Weights of a small mixture-of-experts language model, trained from scratch on English Wikipedia: vocabulary 8192, 2 picks a token.
Below are experts of layer 7 (counted from 0) of a mixture-of-experts language model. Rows are named router (the router's row for the expert), down (a neuron's output weights, with its number) and show model dimensions 0-255. Each number is 128 + 32 x the weight over its row's rms, rounded and kept within 0 to 255. Numbers have three digits each.
After each expert's rows: a language model's description of what the expert responds to. This comes from a sample of Wikipedia text that the model never trained on.

# expert 23
router:124111120187113061097129160141186115063075152114155146147142109118150140118133156124148081132131100144155181118170101139130108112113144077166127123130177103144082182097088056107111132067056100152112109151161087105091152147140139119089168142134127074169132144134098144160113126159118142143122131135096175091209132094137144168126128098067215138107123091104112168127070097111150172142073126111125150152136142145087129170163123127182134119138094108131085166158158112109178128120134155190149087133116119105135080102115133119094173123180168123155146159173064131190122133145088129153058075068112128128135151033144140125026220134153135122099154096083118130188135061151168093133129152139125116101131143140144108185093103204134122111141172107082174100113152141133146154115143144
down0:152106114177094137087101193122125134145157094151109136163147147081078141114202125147098081104115147123133084140140118154096119141129193123157119178154119100130136182086151136078155187133144110084185137114109116110105127117086133143158146129118130113158104131172140136118088127090116091174138167220171086128158180152141087183125113201156093118078142134093115117106096157159176148152115106162094127064124130085186096100136171047078171153143056126154113104157112135103090100119209213080138131146163155167134122166143144137133113108101117111091139188100121106162124112108074093130119073126141143154141103166098155143078146170130127138099121108177146114063127205062141144074152159130153110091151063176133117106109100144117158113128110158095077155152109046076136101137127147
down1:084123118092087121157107123130095144111135091172138133065171111119171195177130154141140127090129125086153112123121158142060152126102190126088111176163104193159078118086163107134083122118177116182092114111121125158135155090201133169156141153117132090163151178164105159155155078081108160069097101059096079133109055137140077119127131097211170097162116136073084122125121149102132182082153135134104130129077060187165122174138107125150104071111114135094098157152108128153112183138105137083121106116233120134123094155142146061187195121149160084105076129130107166144125169122120109162176143131105161110134148184126117182100128084174148101106105177121167116176135111171132130153158120136075126117145135116137112090123103122077125153176097144183126074120124138109088136121126115
down2:126173128074122080117085170106061121146087120149139158071200107162080091164117166061144162129148160182087143151115154124164132137135134117083100115165171106107142159163157147178115093165108091120158092079158116133141082124121199161168110136117098129124142152100149023095104104138126126141101080143112152095150090113121109067160142195132099105141174100123115093160124135195161134149128058180137151136108083152131104115119140072102124135028104167135117181169117089118148101062119109169119109126106092169152156170184129093163187118116123122145130104117144129139131166087113172152141112143116126128129131123085075138082091188113110087142127119214176111152134134120199143197143089135122118138135132129129105058108169116177151154150198077160149111137085152099123090122129137
down3:142089137091122085127160144155184116112156081167113138137102083118118111114169152164131175130132126133112124124152094124093172153127161092154130149102120134141102057082098084097103155140070154131134136108178139145153086094115156060149166173128125115186141092149087112133073167142068160115180157105167119205097154136139140143099124114095129118116068136181076129132092032119138151071172172082116125127141173141125132157125145143214182141173117131103169097107070105092194138145202135084094135105072079122133151139156139155147099063151130164159150171141123095155164100098132185108134110090090179150088177117117114159150094154073099141163147141114147132157139065148117075129045070160141065144112135131150124131073201114114122122106120171149141106163117136169098127114112179
down4:167139140123134178106148087125130176101145083159134134052129125150139175138173153133127167164148192183053150129064143109109120137119135103085090097074112184100131077089097175111146156077104071110098116132082061089123136132131142126082145120156112082168109109136088189130097126129173102149122147118117178138139141157128213116193110102142071134152133161094107172115137107090136172133110144109163091151084171202077114106126170142140108125111135107164130093109103082136105120127177121060162076095143166114186097097094133108144165122115121154127129142179164111124078198072121111146194176157109112138128127126108111128163088118164102133128093117147087111115153135123127140169138083129080121082204091177128147091113103159130110111120124159173197137070170113173104136228131137
down5:078116126125155104142157172159103160108153096102106132158136129114064128095132130118178144030160128109099142176152124113106113099139116110065153147094093144152114161065116122104104122163141138120140166119112136146056125141095191110146131089151086117072148133127155100153146146171170100159079138126136144108133097129080176120169099044091108188145096138100145136167153171117145134152130094126151134098095210142134116121143068119104075072160129114127135155182131139189120179135129102121180142132107128128145121133156113121108185111147124080146153049190142126120069147148170153156072069098166100128162139147119228110095162141172155190118123094111178162122149126085145159154134123102178134179154114096124141122061131099184151057131126165111100154164116074044157115093123072
down6:223104146130136151107168136116116125141146139111136173126143069095096178145123091196123110161143121155106089186124113141105109112169099141172140093123122138096146099200145173104101102114174128143155093118195166112191085091116205140112142101112153152153134120100123095175220125085112076099161146178119074206122144081183072104128085113135127146118146131100170233135127092114153126079080124143133095200143144087125109116132126093161174110130103170115155124098097094097181107111148100109138116140137122091133095154113083105119168129128131098099084151188154137124063106089102095154112106124132100102158105107150150096109112110108181202131121073163137139092089101105083160130131137105162087149122127162148107121130152098142201139067088102147113140193083072108185145138141146
down7:098175081144105091130129077109140077126169175113131161085174127077146156154175105107171142163141130131120108148180100163126116091136150094112092095076189117135094161105135153077076106112060195084107085158134123102125088117144186149059202124164126123115125157134055099125097152198136143170086137166152129135088173114149086155119077094131196117125125167183125126112168063138173157128141141155175075160143108198130187081102121131115105137089135138085154142094123169122121154109120152125108130073107117156100110144149121101049159158190145140156169170129150112172125153122198133126107079084117124171102095129141121090119083133155174107160164151080092149104089175139117127103141116152095093051161140098078097122171182142131126125115136137182127096088123139124159155137146064
Description: The piece gu inside foreign names, such as Folguera, Târgu, Angulo, plus stray non-English fragments like Arabic bytes and ñ.

# expert 3
router:107119147150157110112112148119138143139151073124172130143214142155073091104130160136175132158187100180201183108119123125127134115123104131155163186120185099129079159153111129138119091116081077127101115137099154138123145115089126149059157107118115041148136125106136133164105099117132150181213172120116092161142079153121139088082141136110155115114162118080085159149069126109161108070092150101098144099100109068129123091161117135154074138102081144116132050149118123110140093125163080195167069142085148099123122117123154177097195123083099137119130121121114112156109096098179110176169079149130065112098143098115158153180043093136182108077121134185102098128156190117183141197133160156052104138116113102131136149146156202148142163116104132130098132154151104136133103116091109
down3:140144127135134153155117111158121093090203132041105118166157130127091069171112135110117141093100157171145129116105114165173180117117127158157136039128054108152090147139126104177122098083166151117085171112163145135096165175139121131148095096114174068162099169165128136100188106089135123174108137148044076151104124147104108146097158072080160103102090137145134136111161161084177104121102170130192137089115109136117091106190154105126140176089121129118191103067135107117121164148111096136111178100057101151128139135069116148128154205119121136148161138170163115170126127137135082122150096155098114048116183122158127130140074100109138094197173153159202101122169148143072148162137114144087148103131141121074146131148118104185141109113147189108066146120092112132125166094098164
down4:096138166133176137144092059136108130099173142154187123071084111112128088134141092087138158128112148107161171127153135177132105102128077121125176077128094145138145121139103152122137142146086120134167137135193136153158116117198134172177119065104095189175122141138124180119139107090146093141118181080154148057130132107114141099128171105087137213126131142149073126151070104064221086083139134104137124174140110034150111111118077111165119101175121121143202230159087185092110097116099164186111130185112084101126128117115160136133184102119097099109127118121065128090126138129149105135106163177126124139124116105138128109090119117143163106147160175099121143110191107160133108148098109148131063131105166106167134042154096107122140135140125155079170117129156084075171135119158117
down5:159092084139161135092134096172174129141138109106073084112102105096107166103128090124156156151139114143108124060071129143159142142149116151103101185062153110152180130162079117131126093159174121184120125137154123135162073071143118102121130164152101134156112177120193074059104171085105119173127141117133094159090152123130157100091156132074172110109120151190186141162130137108166146167095128135145135176148105118108110130152144164181155139142087191149092142128133121117139126090162142096128155153077149082174077110116068156147106155140094181089168138108118120192133135202160067120123161118132133140133159087110084095128133143106119129169122130196112155126070080122154050100168160168183130072187112138174114119136156101152078127083122124168041091153107044165090118097101121
down6:129147059167107138159106132167176151095138093134142109138153205111122112128082232148136134153161095111085061148131094097159148149127117109167075095113189174130181093134122153149151151127131094098144155118106155165091131121106154169140139179129047074137106136175105112082130063113139122115160131129096113135165187160125082102114100168081197137098148073107170082185122141140102152153172190148105112082136123112112115146073140135170064119162195153150075154169114133117107145142124117100100097118134180122134140134115144136139118130130116144108096091052159150094116113139137127109106123157059094116121101094115129155168120117127083095122110101159194135084120148156163177123112133061123114103182162071091107072137194117143178043179134118139095107126117172149203153140123125
down7:148129084149093129099164147127123145142124158147103112123083112141105086169150136186131139180125083147075093119137143108130162130138132056149172131154137083131194140164150073112131161088101149163167141142154124106154158106158107120170135126185160145151124144172142097146132114130143083119102093051109169122068122176143139164139130114102122124188135060104095156151150111148103157116119090170053174137091137133127145109102155196154098142137135149151148211094064135173087157111125071180080089089112093167147171083102130155167151172143156118173177105220033139160133071096146112130165195132150108139091140195099130165107101133113131076098155175100152114171083086081076112155112086118107119079087145083105118173070111125100096129132146096132094137126181128129105128105098123
down8:107092069163094050166147113101142096158115068122140084115122170133167111084133083100142165151166182074152166113148069141143182153097083114129116123181114207189107121083131150096168114106089158139135136146140116177122103104155147128163143126095119171117164130149142104106119064128117119095152099127206151190165114140094139082165170103153110145062047132160078189147170179099102133136110154162124150142120162115073124130116162134156145110114104162128149081138062126122157107107130068144159102135097076087179098134125154124127113075122143095155154129090115122100162093109088135041147112132159073127120097145160103117096108051141174157173163134104127164147175144141146142141079136151156211192086112104147097098098136160100148155157111144162131169124124086164116108172094171
down9:127160102088100127132113175101131097102138138173124098133193144137107076100196131152030157097129161162104127169132151195166145166105135139059107118149140087140070114139148102143096174111128119200125140146185123149157153188089147112164128122136105170091121110128103106111107084118151129107075202149066087118089170124176125167084063148135122142087091103144095080147157103169102133156168076161129103128112123125133103208144127148135096148110149144137108133162076158158142140107160160081186117092070147133065164119164135131130093139146115123098121180137111128089151114109144154112143092152109119158105157130109122007148113109145103162120120172119126136122139190089103152128158107173103133133108092098119051145124155116132118178193125138148113145110214130061128127114200059
down10:191104155127140083104184107086121130028070132197096130124162122051130152123065075096164146079155087134148115112136164153065119143182135130117169143099132097174171125121100107128144101141081108105171133148122101121124078147141161125157164153032180122158168118154159150114201156129139107170108132131202143072169106170157169111136096106193137174127138099101101109138110059183096079093155149101189131175113097173156108111181165069121141155160117152107109156134084106119124146161130167082133147068114142109102073103091061169142100089169121095116098122115114098084105134120123144166075155163135159127154186136101126084097135182096133128111111143128146127156140111169134161101097119128170159110100226118144116142147079132100155136115171117132122156121113099100138119157130118
Description: Word-final pieces like ne, ine, e, Ne in proper names and places, e.g. Garonne, Larne, Podocnemis, Georgia, Angeles, Marie.

# expert 36
router:154147090180122074098150143113078114204162139106131081092116133144152114096084108127194065151167118152169151103151053136144164151093079146167122069120151137120099125118122141171120109131120115140140150169136116117150196143103138124112178154107128114149159082083109148082116120029134090111106206073147128149125093140146135142081147175101080121124176174080093139151148171053176087150114145142105124171117143122098106150094134168166128115152121098145100094174173051128110082085085076212178113129109174087140175094150092098120115132115149085091189125140124090179149158098117129164110100109113179127134103082156147159118128174152156162142121175192098157142156123152134124112172170116100044111123114147175154140121135159107162133117151118077110117143185156137088138164103088
down0:106068115080110117157104143119075125120197188124123108134123105122170141097105104124168160133137133180163152138159103130092128152147111035141118108149132138091074133118158145142103132119092208168115091166094176141112138113110143098148142094056087117103138059106119141120145134230127149126165176120124133193199156117148106097122073111108098126179167158139109137159122140139073132136130189134174163087073120117150152144185181106148115168231102097161097145107077132137098143165140150202176097208122130080147083127160158108184090106078118138164092138136119163127105148140127116085111095106105132115127161140139163080126060178094133127149114108091154143131121157144087189162117090080114123133103116139130032154122134091108164118110094149088102124103120156132139122073156110
down1:173123160176125188127125114134129124127109102141149141101112159156146098181131159085143146109175126199090061097102116145178185159143143138104132110155118142091104117102147159112131094108130151132056160164190189164191144107109109167169151140102134145070174073125144132118156150153111151129121153106111150135109139170145221143093112147133096117077104075180112103123162068175195089116102055136189175112156138160147130131140132148088093128087134118131156093113104135093077090160069105120180133167160133093166117184172091126152118157170149160150073147150141117155098095132111138119213107098100096088108103101140103135158134083173075131155140090118167151104114106159116229086142102135147080085093065092128125107104079134092150113097149106090109086141139109144114124049096123
down2:144101130167118156144072178155160075157146099135111148137152140160147146146152133113126121147104062123206149131098098124142080128103104131138158104128104151160103120082130114136175148160124086162174100090121154100169067102137147102167142163175179085176166137145138149160095109172144145083110102109145099163111137127063131084161091075085068165086177182146085125175091047194074105165147133136125096139177125103055111145196119092158147107166136146138156140155098157125147158141126126164070091169129096105075147136108145169105078117167120062120163191134087148138093094145097081116157112108133091081133080124146136156078117166104143157144075190087121164105198111180134146159133112125150184104117155099133156157101084112118143085143140110137081060082096097130119151165179134
down3:105120190097144109097114099113079087105094141091164088086124125081192127128173112123077151100103153117106137203133098128101147110102103152061129192119120120135177118093142134176169128168186157086109140152052119122143080127150097189176153165163102202140160079128109216115176136131139088125118122157080132139024136147111128116142134123187109137091109114120113108168128200091123160149090102105111096149113179159134171133152148125092115154142154157171102159123214033093116183093106104146095151130145148152173156090057161164145199131169153117122123124168144057091151159122125125133107123107183097146087096102136118098135099101096139145096105151081102117149131159140139143152073130168135140119161052111120119109076162129106137108077153155136135136102117159133157138129130150
down4:170116144083103077070170174135109124226171077146134129133087104152140046124058122119123175087091112112103047086145142158105090166146170151153093138162140077081100132153157105127128151119141103113120106158094160167137112147136168115143094135086132132095129122119089120091111095112077116124129188115131085087140143066124176170151152155112159146152108101111093133138143167183070075140112188202171150135157122120113104145133136190110140138131140098165182146199065110059138091112157152132129154124114035176105114110123108160105115165187127130164154113132092168136136119134095100114115142119151154112154129092135096112073146077188121139121108162140121146159137156143109117150166130114123129179194109159113183149073126128137133146096098101140064119151184110135201151135043112
down5:106117100149112113130096146155138143096120161188085114159103124134100120114124117111087147133164149067142148073191152185170130109127078164094138139179144122161109084151148116120119088129119154130178165121127171134119137166088065073121141101100109075108115092225142123168091135203195152169133170134127157115112104129126078108110160087066119075151096091123134107129161141163157123087176196188123124133145131075114162107134111141129070127116162132116055137068142129153149129124161077091097090203134134109144136162155114120120211117174131176121108157185155167145133107139172150143105095133103130137122093071150144080136143114110171116125080069134169048068178186134047136126199136141076198102122153116121095122119134152126073166126123132123075127099125135108110133111140144
down6:124162111121135205131083133093145126128141096132127164155104137141136138123101164197105070136128173124117128066147114142107165140069090121134143087099090175137121119114070152102105108096129122127141136128120126085163151102062178100134170151098126067166100126136139158174115136122161179081149113127071122141183138101131122082156158130092179107126160088123195158128053170100137102084160147151109118145120189125114140080134152168142127135120112109117091182150119108132120074082090184099097077118135126197101116144119175144166123198148079135163091168121111061093161121146174134129141109095091183074134126067148126101048110117078083103217123148167154114157111115175113189117098100142086145137157127123149198129110147094171144122135080172078129153134150156166127072159211148
down7:141177159106095126158109148132104163107148138163135138109093096122127131147141091118117180141126113122105166104071121140124083143130145152120077119122100144146167122122139074161139106117157141160088128162154040051169129103138166093121073136162091067137114143123165161092170141132088125075114130139197080048146123154130114180100170162134122088129147097146166127116141157195163109158079135190132063127102129188128088080148164165096150121143117173117126084098026141116148135169102177140079105133152115132124138141083122146105107141196102150081171158062164101126150142092105133120088161134154080126138138130153148156088126095079069102089060150111158114166135135159149113093168177130107187126118145169196079106176144081114103086094145083190162137157094126173137178156128184
Description: Capital letters and three-letter country codes in sports draws and results tables, such as GER, ESP, USA, SU-I, TP-E, and score dashes.

# expert 18
router:089086195116113131113156135102151192139106060121094138134049062143117110130156157151150130159144174145167131090158116157133092111134127111079104048044131081133134218128115121083173107060123156108128121151173053108160176143112146149170141131082143141217117140097161113110135167125117135138123099144144147125135136121141141113104121149061096127155165143051107145048136138130158210153157157084108159147106111095101121125089117135172102140152084117104079101122148135086134194058131138103137107114117130118134162112084133081115187124143145124112141134160152129128134157141169157132143181126049176230143099116103050150089092096159141139109131107141155080133126121100136178115130152124148123134170131167139122122163115164115149126176128049087124100119159137100179093121119096
down3:146142172125182174098103158090148126135120180121132101134139154106098140135216114139136145102127117102190163111134171119150142135109106115102142115159145128165113125177179057121129094111102125149057133125132143128110083120082147120144109167093151122113143104071155142090142070185144110159093058175147089102146123134106120132174079223172113125111135146116167058125166138157113163065128126112132098126185140114162050096117199078196149090098141159118114131007124058163164101095151103106131064162113193135146192111123153123203100140112136146133127136134140132156149127097160141099143084097148146090133088092099110103111157147138111115125116097139120079091149156121138091187054067114173154090168115172159121112119125195151098115163140163143132124156111111126080138117139151
down4:129097111139115201162091117165119144151101126158124113127112125085210174134141079076150120125125192075121129141134132141140096121169093114097181077120103117189159133104186068104153111100083131077167078126095153078119110116140072169155051134111109176076136157139127155158123154092095134127178135142115160077103144091149129095154079119127080171111144077186114160122051150155120116139097110151095067182101120196100100115151141110118126111146112120135156142128089123089085119118110099100131146164070121179155156106124074188161197185125111131116069122104129116151144085175157072126131104165087099151165150173120134125156116153150115125157123138162153086105114083137148165155137139132142123131128127140088181219169156084118136137156067100197105083139180097140117143193126181
down5:118103143123169120136094208125130095107163170133118102112076162147092087191164063071158137166140116113081124099105120079160141135136152119120088102143133140144108088110101086100196118125058152108123098106126121099097155090090107197156135102143182104219129156158118072141118131140118127170107154133130157073078098119116141077210067127133112177124145117124142132132119119075079116137182111084198123135112141090157121108083133111125089163133108176117114123143123141154154151160175131187080100194111113166085158082140082116162130162185117176157144181154149116149115180111170102076116199193142090163173101103118083107078120159140125156123184138118124102086109157191071133127131145121110184089159113130176153096131101085176155139151114130150130113124116087138138070122139071
down6:084194121172116143162124069131139106135098118110134115129180173173111092114085090082115144181138122126114044129089104115141134173161127125108083128167046107107120165127126085140099114183137145094125152118046092072092106191158110118091096163123156120175155109108158139112123107139148110120144120045114117147149135155105133130133095146119093122102171122143130195122106117168107096119163110128118128089124158180156121146123165137149092143107179127098115103072105123116109094110184134188162130129140155119072198062118170090101143141122112117087167194129146091221099192120111112143159130120152186114185141153121139153057103145123100142068139098127159103193128127215152116173175071092176101094134179081136201139165110119105123105144112114119104135132092126140185175134152100
down7:075109105184114186190126049134100122162119190129130109096106095073081170158125117088156121116095192138166097142136109128146137123160042125120088192130147137088107122068175085132159129143095147119090110080130132190147141163126072138122133112122186118087121093132120077086165162063148162168081113104137081188118126088111138137062061146173150120112147110096081175090102129148113085069101097095175133178119147082099155116140130098074150137172148092133133162137178133163092169137179174147164166125169139146146109091138113155112163143113110141159118108137128183117140156162163105130084155114136097171130122100128104101154117121125219170202147086136143135090133144137126130179132144173100152108148070104112139129100073145125129130190120117091108083172075183148130181111124112
down8:170130136087145130116105095111160089141072146086130128150152097141133139184132085142177129091135185108136138190107131092129088133128146171139143240085143163087177082133080106122136126133071092133104109154136079126142127151101070114110105146115111105117166178190105142137139109133134099131126084091151139121107146145154145132137146167091089133147126174158125105120164157134134154114124117094196184038097161101126158117085135164137179122152136026162119099067104103204089093086131145168095141107134156106159124157123128138158122110170104074123052159085087179116168190157139162140159152156135124079154098163133151163144120123106117149125125159109111115098124150065162165133109076162138118075106101126085225080130194126115166093104154106126146089089177086137083186105142131
down9:161115120147128150087152120112115152098097099162210159161160093112057159146168100118112115122136115156052148129165179160095100183106105118075100145157120145181131112104148049104187148083120093124147098111082140156159171183133137128054168142067105072132148108089113115158092138143140094141130144116091132183156125164112164097162164127143091129080089080146163182161151161163141158129072060094131090083069114103093105158100100138157160165129123100171118152131129099102105155133100113121087157137150135132172193126087102148116147162155091150109137130208130189100125111077157129136105172158182093124186134127117091110175083167133115160037134143145170176089052114124126147140119143131091138136132196160133081144108100115097090151095103128117135176111161080151163129146089151
down10:097127134182105156158145035149126075133086076150089156113156139109116162156135122130138187065149158154093160089146109117117154151125097072097089108122146156125064180088082161118144141119132104111149133102111107110086075112153162108115112161102147111132152103144092141107155192119130082166133124148099175151112148191103120132183167128121114146138086120130191160169134132133183100105153155116148137064159122139111105084161120139114136174109164147156151189128123102125136128177117129101112144103156068115138123051072097150130115098158125091072054135123111061151174136092077202101110150143226105089104098148120105148172122123146118150163164067116135113158093133124130167129139168148180166080240106098134098099167192091174147108139119134155126166124152109081107100097082158
Description: Equals signs and blank-line breaks that open or close section headings, such as == Classification ==, ===Prize, See also, usually after tables or lists.

# expert 26
router:157137206089115105128137130176137101159134116114163173133208117154102118110138147122150081104092109143121091126147089096147189118062093145147124151182122152089132077157122172152129112125142105100131149104108121103109143145082130113112181128140150097182110081079127107125119124095173102155125149164133126131133113171137157104117161113079071170116161204076082125170075111085131147117096165097118121112120125151102132118145121159210125160153077129200101177146120092147122118122162125127162109139053096095142087125133169146131136128151141111157175185138111121104071165151128136121120122151107056041090111088087102120112125099174161024124106090152033142167183105164112120063148180132118141174086110165130176156117190093167142096165131113085132181139173135182132152145089117
down0:160128154166132092162114162159110150125072104146158074181121118147144151069137091124107129097121134120137100177159139101116127149158111100109089146123119080130160085108163148101131147067101102140126114136198130148183146144147093086097129113133175130174065112161135111134104104116135158091136131113075165165127152099141157219115135073070113116082189122121157163167087209112102120079124126141083166122103173103125144154101144112124159090154092098117151127148133096168140068102115061148109127063155117103089078136194123133155125122147104134157122193107124185167155167150082059079132187115139072117176110164123207137166132142106096154105153101161172111183054136140145113078231126086107095138126099132160131130138144143174081113180101085110154145120132112140116125116177064
down1:139114151071136197153144176135108097185170198095100183089182136147178147167139129200149118106147086117131099079186129142186140093179131100079140082127127134142101137174064143142135135130144123207116162155130105113087144165088176130126113140110138145071111104090181116133156092190080111125113129110125174110109166158143156096177117152111092108185097131139127087113202115160156138161052082106149042153106135137175131132101112134109152196132121124111166159090090105191094153129144133086075136125131079138130134095166137090189160155156146119127150082094088135123063130147100088111102145107139137156164175126148112188062105105173122107094104163136082132083122122063135098110112152131102125101118100119116109155111113128121110140191111065183125100106134175155128099088077104
down2:183118130205149135126069138102101168152157154134111171109118059119127134142090138154137135109198149125156162131166134162091110141061165068088087093114124146101103198105100133120151144052161167107117083094164145114150160154134133137138127110157102123099146150117140056083120128136125167138164162067131134152106149115104105111159138196137099105124093071106116127124116136153114152128074151096107131122124108141111131103019175111105117145127141143177179133060151120131120113203121102086082141062130139123129128087159088124148174095143153125102084141123124109167187150115162136163125176144146113085148128162110116090200090126089125124131145132153153133138144155144102126098067163106130129097120040157154160102081131078201105135133189129125158200091192200103126207094094124
down3:119105110140119197162082143123179161101152168146147115093125105172121125150158122130075149128137084117123190111141124103126147153151107121103100149145116145163179150137159096158143171136129087105094153213083080116113132105141094162136103077093147109140129088081166110171115120080178134076124119096080158160146092127182083134106133145134146176185166109126138182135046097105149155129162112127099137125182144140176133123132127151101153151132162123070067102117123145105116126101113197139112040125103135176170123210121075085099145073139122161113080135143143122158113123040123123152057097152126136124129123085144136044175130149113148129191116155149114105153142165153114104093144139121163146076102163092102065153118102098107139120123103143178141030167209113143133145075156188
down4:172176128106113158120173104113134121153172104115136136145106112082157151057109175066084188186130093129136188169050111124080109071112137090120156170071167107120105172129124157129129147182155155051129115074142119152124135083054123211144115150151164063134089098168052129093151142152131123156096156142155155105168104132120123115115143114138188137114141163134083121135121132098110083150124112056116118164096087138089150120172134085162155136161120162127106147108119157119149097094116123125160112157145123123103107081059148131071095187093122084171143120095149111147141132160183201103070106160176140144079106188186123123109128132102067106148148108140144170179150118142123133090143088148051128127145133054116204124136114146103119113127131146125167160183105153145181102150113150
down5:133185106098188143134146166174079082104060120140123113149110078121151076096117166146090119126085170127126049158127122113122108118151117170101124135112189130143164135135157127127094095183130157166080088099217148192126117162060075139146131133180114125109092104102111113183125146094080157146126162180117062154129135139143076125107137189118104173148172121092159092136100127190107160142157128113129099136141179138134203118125193168118133122137089116087078131174132138144112122105112092076160182090132121154195140142135115158097175148070179166109085123089130163150090121111121139120119119093116101109143132059101091100140136107174122062121122141105121195124171175098092167101138140234117096117086150132105099108210092158113154123107104080110133106146103128157162097159126115
down6:148159160111133159099111086118107096113143096104093110136134113131122069169113105053157152173196093153112096110102093168114171178075138123041154170118102131137118151116126150137177070145121153110060132109100209124096152156122147095129161197129122116130095135145104161114157142068102082134107186159103075145104062079115119146124120156105110186108130123145201123137198130129186182136126132145170158161116167137143161132100177103104079172144127090060161198129100136127124149068146092097086131094110186169129160135159138191125123134141131127133147091178147058177112159090127087086101093109116160107106118152176130105151122138070147156134135156158133164121133122121175135121089143100106144108167082148117110162147172116105037183124149121144067113120088090096133081143161175
down7:183085129144192151154133121183124163183156137163132124112065171101110148154139075111154124107114109153102187101119022090177129128127111137189071152117142130144130141135147096092111157139117138093106102065114129113111170170154067079126146174053119126110085142121120129129081120095149138128152136125092120113123154111142161138140113139139150111154104123117107071190121127098098116116152142159200135114100176100029144089076164140133124093098176123161150138121154084112138104102156086126151131092149157116064147160147127159102147148133130182132117178139127096133159114163128112044080085114116101088153127129199091169128160122124157090107120155208155191125050195101132139121126126148171128105099115095150237145184170190115114110097096153140111139134134059095110124141123119
Description: Final word pieces ending in e, such as de, ge, che, ade, ute, completing words like enfilade, bodegas, landslide, at-large.

# expert 1
router:149109158065124062118139119149135087134099079140115198114118105086097117126124140085160111119131159132126135103010118176134150104114150140130148173115154129157092140120114187192105108107079084121107090150215115082062152074140157099091167103100166110135137099150111144162131160141099145147196155111151150102156122109186184085148113176096148124104114084122070169121127164136137150144171127131147155138167107142115154136146096186168076138190102063130116111128118103130163124141149094149126163198122160090159119100071114097118123152110102117099112132095099094082085109194144139165092100127116086114099135098135129127070113152171134092147144090113096068148146095191160142163096146094094183095183096106148101181132179141186162168185176166084116128136170105142152092094150092
down0:119126152134131107112160130079159194143110119113192147097074162129128196108166113043115146102096138129112158103140131112047190092053129106130128157117236155132146113143134204163130174105082118140135071105128119108109107158156148104143104161030131035121165120157135119098083189128152100155091134143102119155176134107099106149077122096149137147137140072065094132145141134143067118181149078100150144113193117105165171101092078115119143117134145145126122133120148144177139127160161121195176089143152159176122178159113101146123140103094153118137109119159148115137131120103119134110159128169141122129078150160116085087142117086167149113163105109142124157066130079166134149103086141093140055139116134100143136115114176187175133099164165075107132129164119038144115157136147086
down1:094133180166055162150128102166106105122112110109100145149154104072146083114122093151133100142123129146078151103172081125126192067179123138163115182148163094141111093096105098094104114158113138148108133122105109131111091157182161173124143058137105156066130079099071156100127114116130132224121162119099142112174132196122142155132081164134168095122063088103145118138073133100130186123099140178135091108109130133101121133128128119124102182119102192108190122176118114165140134136129122068115085121136137140097163177164146113189176126152102141090181144138161178155111136098135150193076170094111103143119161066101118201164094161089155096120150113162111162091144153212131064147119177184140108143099144143167060129099118090079118128192123105156093120067127113112117132119175109
down2:100116134067084167198139143116147186124158200163125145141091128186126112132115129117117189136161212090085156109099167121125081113083116148123130131116108123175134128189102152143099137142153154103095118106141127118135167104062160069124113112117101171188163165077112127174130079172160096075158108200108150068118162173126126103095084193100151096172103097157113110161128134106182118133091083134125075062142192079145156094137159106162124096116114155107102176153084082133128165149090156122082185116126107117164092159142082080096124143095164140083114150119105089105085138142111180115103151085217164123110151126123102147160058155105156128107145120107146129133174118179178147164125119136114179086089186127152122084127162099137137139088117104162067058123134126126150113154130116
down3:075122144129113140128092171135157145094064133145126117140099131163102168109120139132169129167107096175208114156120087097136102108158110130129121123102139091112088102087083178167111097115171167129161100137097163063183079168149147109119142073134187131131132140174160112141159133115144101131116113126124122124117145054065175195136165168135120107162151065108079132178138136157087075152081108127159117157128136165088071139126120151133148180195130129085094088118109161129129115120154111132147060119167059153149187120050128107155192082225101144102147125124112080085146141149129095022136136103144122130100150075130118126168177107090085091140161165165170112130130114098156194121119114122076141193116107200122153147097141088096119155123128076124117169148127183125137137160133137
down4:089135092142140173099172120103145050152108107135139164188077135126136117120142094129120190124181205124126157074147125086085149131168143158184180130202115135144132156130093101157157182105159079061118141085159104144109138147106081097139136139144065093181115120154108126132151146132119128061124068154192139076147182064143128117156117130111124135120137148119122103114122110112142108105082102145102133188103150086180145107149192130160075163089183133083179183161097093119095119133136149122136142136207122115107147105163075119088130122121094092051145169062106125134196129139121158099107165169133135138208090165134140110136205123131187138120141078130170098143074123107139146118106100127134122089071140120068107153165109117097129125107153150124105133078129116151124192073073142
down5:103091085145168070094137182123085082131131102114070166164154100106158171182168094084122155135061117132142071193157137123109108142115142152130165137132142164126174159104166146074168140142170133174141135104163143186120127087130142156163106114046080099170190134140072091161101178130064155096091095128186118126149140098099068148183089127089136091121144155171107045142128130133192123130145191124135090110044112159093131101108088153176093147153127114121106077121152107133113156095181118105153109172113060193126143149182034159082079160114169142123128105117142162104134133158173091114106149130139164106144145147134134128071140145148123100116206123067124092121148151100114138122114175124092151111085084129137136153175133154128162110143130093175151129144101149143128122113142078
down6:077196111134146062162121102169119126117119121136154178153084166144179075096127130156169144120107139120157078124149076097088074157092175130101113125165144150117216147141115129112097132115125130108133190045120090120089144103162141145106125126065113151129079086092126130171174059136113105088103092155084159096162156107172159171148109143172134112152174154132201181077117145114199105091077130184095137129162130070149171126136124138215136149124110123115159106158085126146109098123067137075147144147124119150088192158100164141098105101132137132117162121098151152187111182187101170118140141101154150151210142127150092120101129088108105124135166115195099160122075134091152128109154082190143145109108108125117070140146150114056083137136094133066095127100138141134118094158101136
down7:127158112182124111154158097124103139135179121088144140064094102113085099133124193170158199187068186163110089078113158140114145131109100184172167106136134113139133134171169141122152058118091147099136193140097139155151155138078153127089146100093074109149126161112189101093040135106150144139146062110066170139120145158046120118072134111129122095109107137148102165178180139098121082142093086159084140115127126151111164101100130097111111097140143132108135142142108141135127123105070198090113144175137137037107114160125168141153114117153098144121205098084129184139171074120114103172123129168151101059057144151130119111162098121163157108127121107170116092117160162208166135119112125124176148135125182112069126162072064132141115136155129120158126140119149118124122133147144199
Description: Short vowel-final syllables inside longer words and taxon names, such as steeple-cha-se, assass-ina-ted, Quater-na-ry, plus table dashes.